Experts of a small language model: 10 layers, 7423 steps.
Below are experts of layer 3 (counted from 0) of a mixture-of-experts language model. Rows are named router (the router's row for the expert) and show model dimensions 0-127. Each number is 500 + 40 x the weight over its row's rms, rounded and kept within 0 to 999. Numbers have three digits each.
Before each expert's rows: "comes before" lists some tokens at least twice as common just after its tokens as in all text. This comes from a sample of Wikipedia text that the model never trained on. Tokens count by the router's weight.

# expert 10
comes before: "s", " of", ",", ".", "ed", " in"
router:516490428499496533446467521523564492487526503507498467551500505410531490519522537533472477494486543500449481497529486554594561480457520467519445427509442544512470537520514492497448440541479542550478488436510586465438434547540481524458415529520542450572462535500470549521469537531521479549465536552474538502583479426494457564558413494516436470532525445535488524477552451499524503519470

# expert 22
comes before: "|", "\n", "-", "|---|---|---|---", "===", "A"
router:545484524447485524495532531438470476583482543487426529482448505581515450483526493514542504460525517502497532485543519432518462479466529503513526513548506491511485411517561508451515450472513535527484512494505581580415509396444503551483452502487498583500514489471521470551573414476483446488502458407474528529495473564546440454535507512498505539505581433515531479461529531453442512473534

# expert 14
comes before: " |", "5", "8", "6", "7", "3"
router:468438605464457462544488513531524563456503503499534485504505491530468493441438498517501525446497439507516495562496558452355479482517480436444525500531444454460513485483425487516459535444491461476496484509578488519527564515403533518536456568479497513475501549504429495514504538441475536455468491496506495459507517570502556441471425492546536540539514520449549482502547516564533489534455

# expert 3
comes before: "\n", " ", " 0", " 1", " 3", " 4"
router:407481454500498468503459421484562503528421497465514525526473514509493424540503467485540536507532493459544455505483548550478523508520527581487526517489472469508470498452541587533473544456421490475483612493415465522529491485513473487582545531461442457494525458512431516522455536469515540550439483550514492470462507544472449475522418533499480471547479460429483523584498569478489525434512

# expert 20
comes before: "\n", " The", " In", " He", " It", " This"
router:581462510520472484525502489474448433496580540486476480425427489467511513490537498501521511476452479636502487515565549442606530483551530479532510520502503458507453470542507493525554406531439467454495554484502567585461529473449504529503459449457496500472474489476511526498514541538441515508450503489547500530511461478501492448463557509526567501572472552611495472500501532463496538471536

# expert 17
comes before: " |", "5", "3", "7", "0", "1"
router:462528523530447465514458484553505475559479515504515462490496478428542556518563497473528491499528558578442386474456476479583475462526507417512494481561496553491536455451546498481438493464514552498522477471532596485507460475491454485435438531525445463512469484494528550483458501509477520471518577497555544474504491471446537498532491557465499453589533495515520501476504513466494615511597

# expert 8
comes before: " and", " in", " to", " the", " of", " with"
router:498467499534517506540465529454544550458517553547450489605521510480542505560517478511514496441507557528450484493532565495486546435480406542539499511485572503483426545385516410531459474518478509417502501490492545527541534498534486504524471418469516474397463543504465517451559487434514469473492455544539497452564481486509545504494510465531488517517520497559497465468499573445518524476570

# expert 23
comes before: " the", " a", " his", " an", " f", " its"
router:478487529491508507511452516560546504513451452423481538573542501510457505547425546473426497455467543496443436516455514498484513500513522543516452551525517460586481549462476548534506543446495514438481465567486466489483443449524505466548475521511498529509598570546518494495530507533537525515551514498472393496455514532594532489470499507515509543381502532500499515553585471483496556447467

# expert 5
comes before: "\n", "-", " ", "==", "The", "In"
router:482546503543503435518510487487539490497520491506497526485404502463469494506547481482479460565570436405566485532496566444459502527539427480486492481534472486455472551497462480554559581434507479486495410506434456568513492480506506467490490475470462558536548501535517467531475421448470507488602541500511477452533426552480413538505525500467458467488558524495481514518413481471525466556479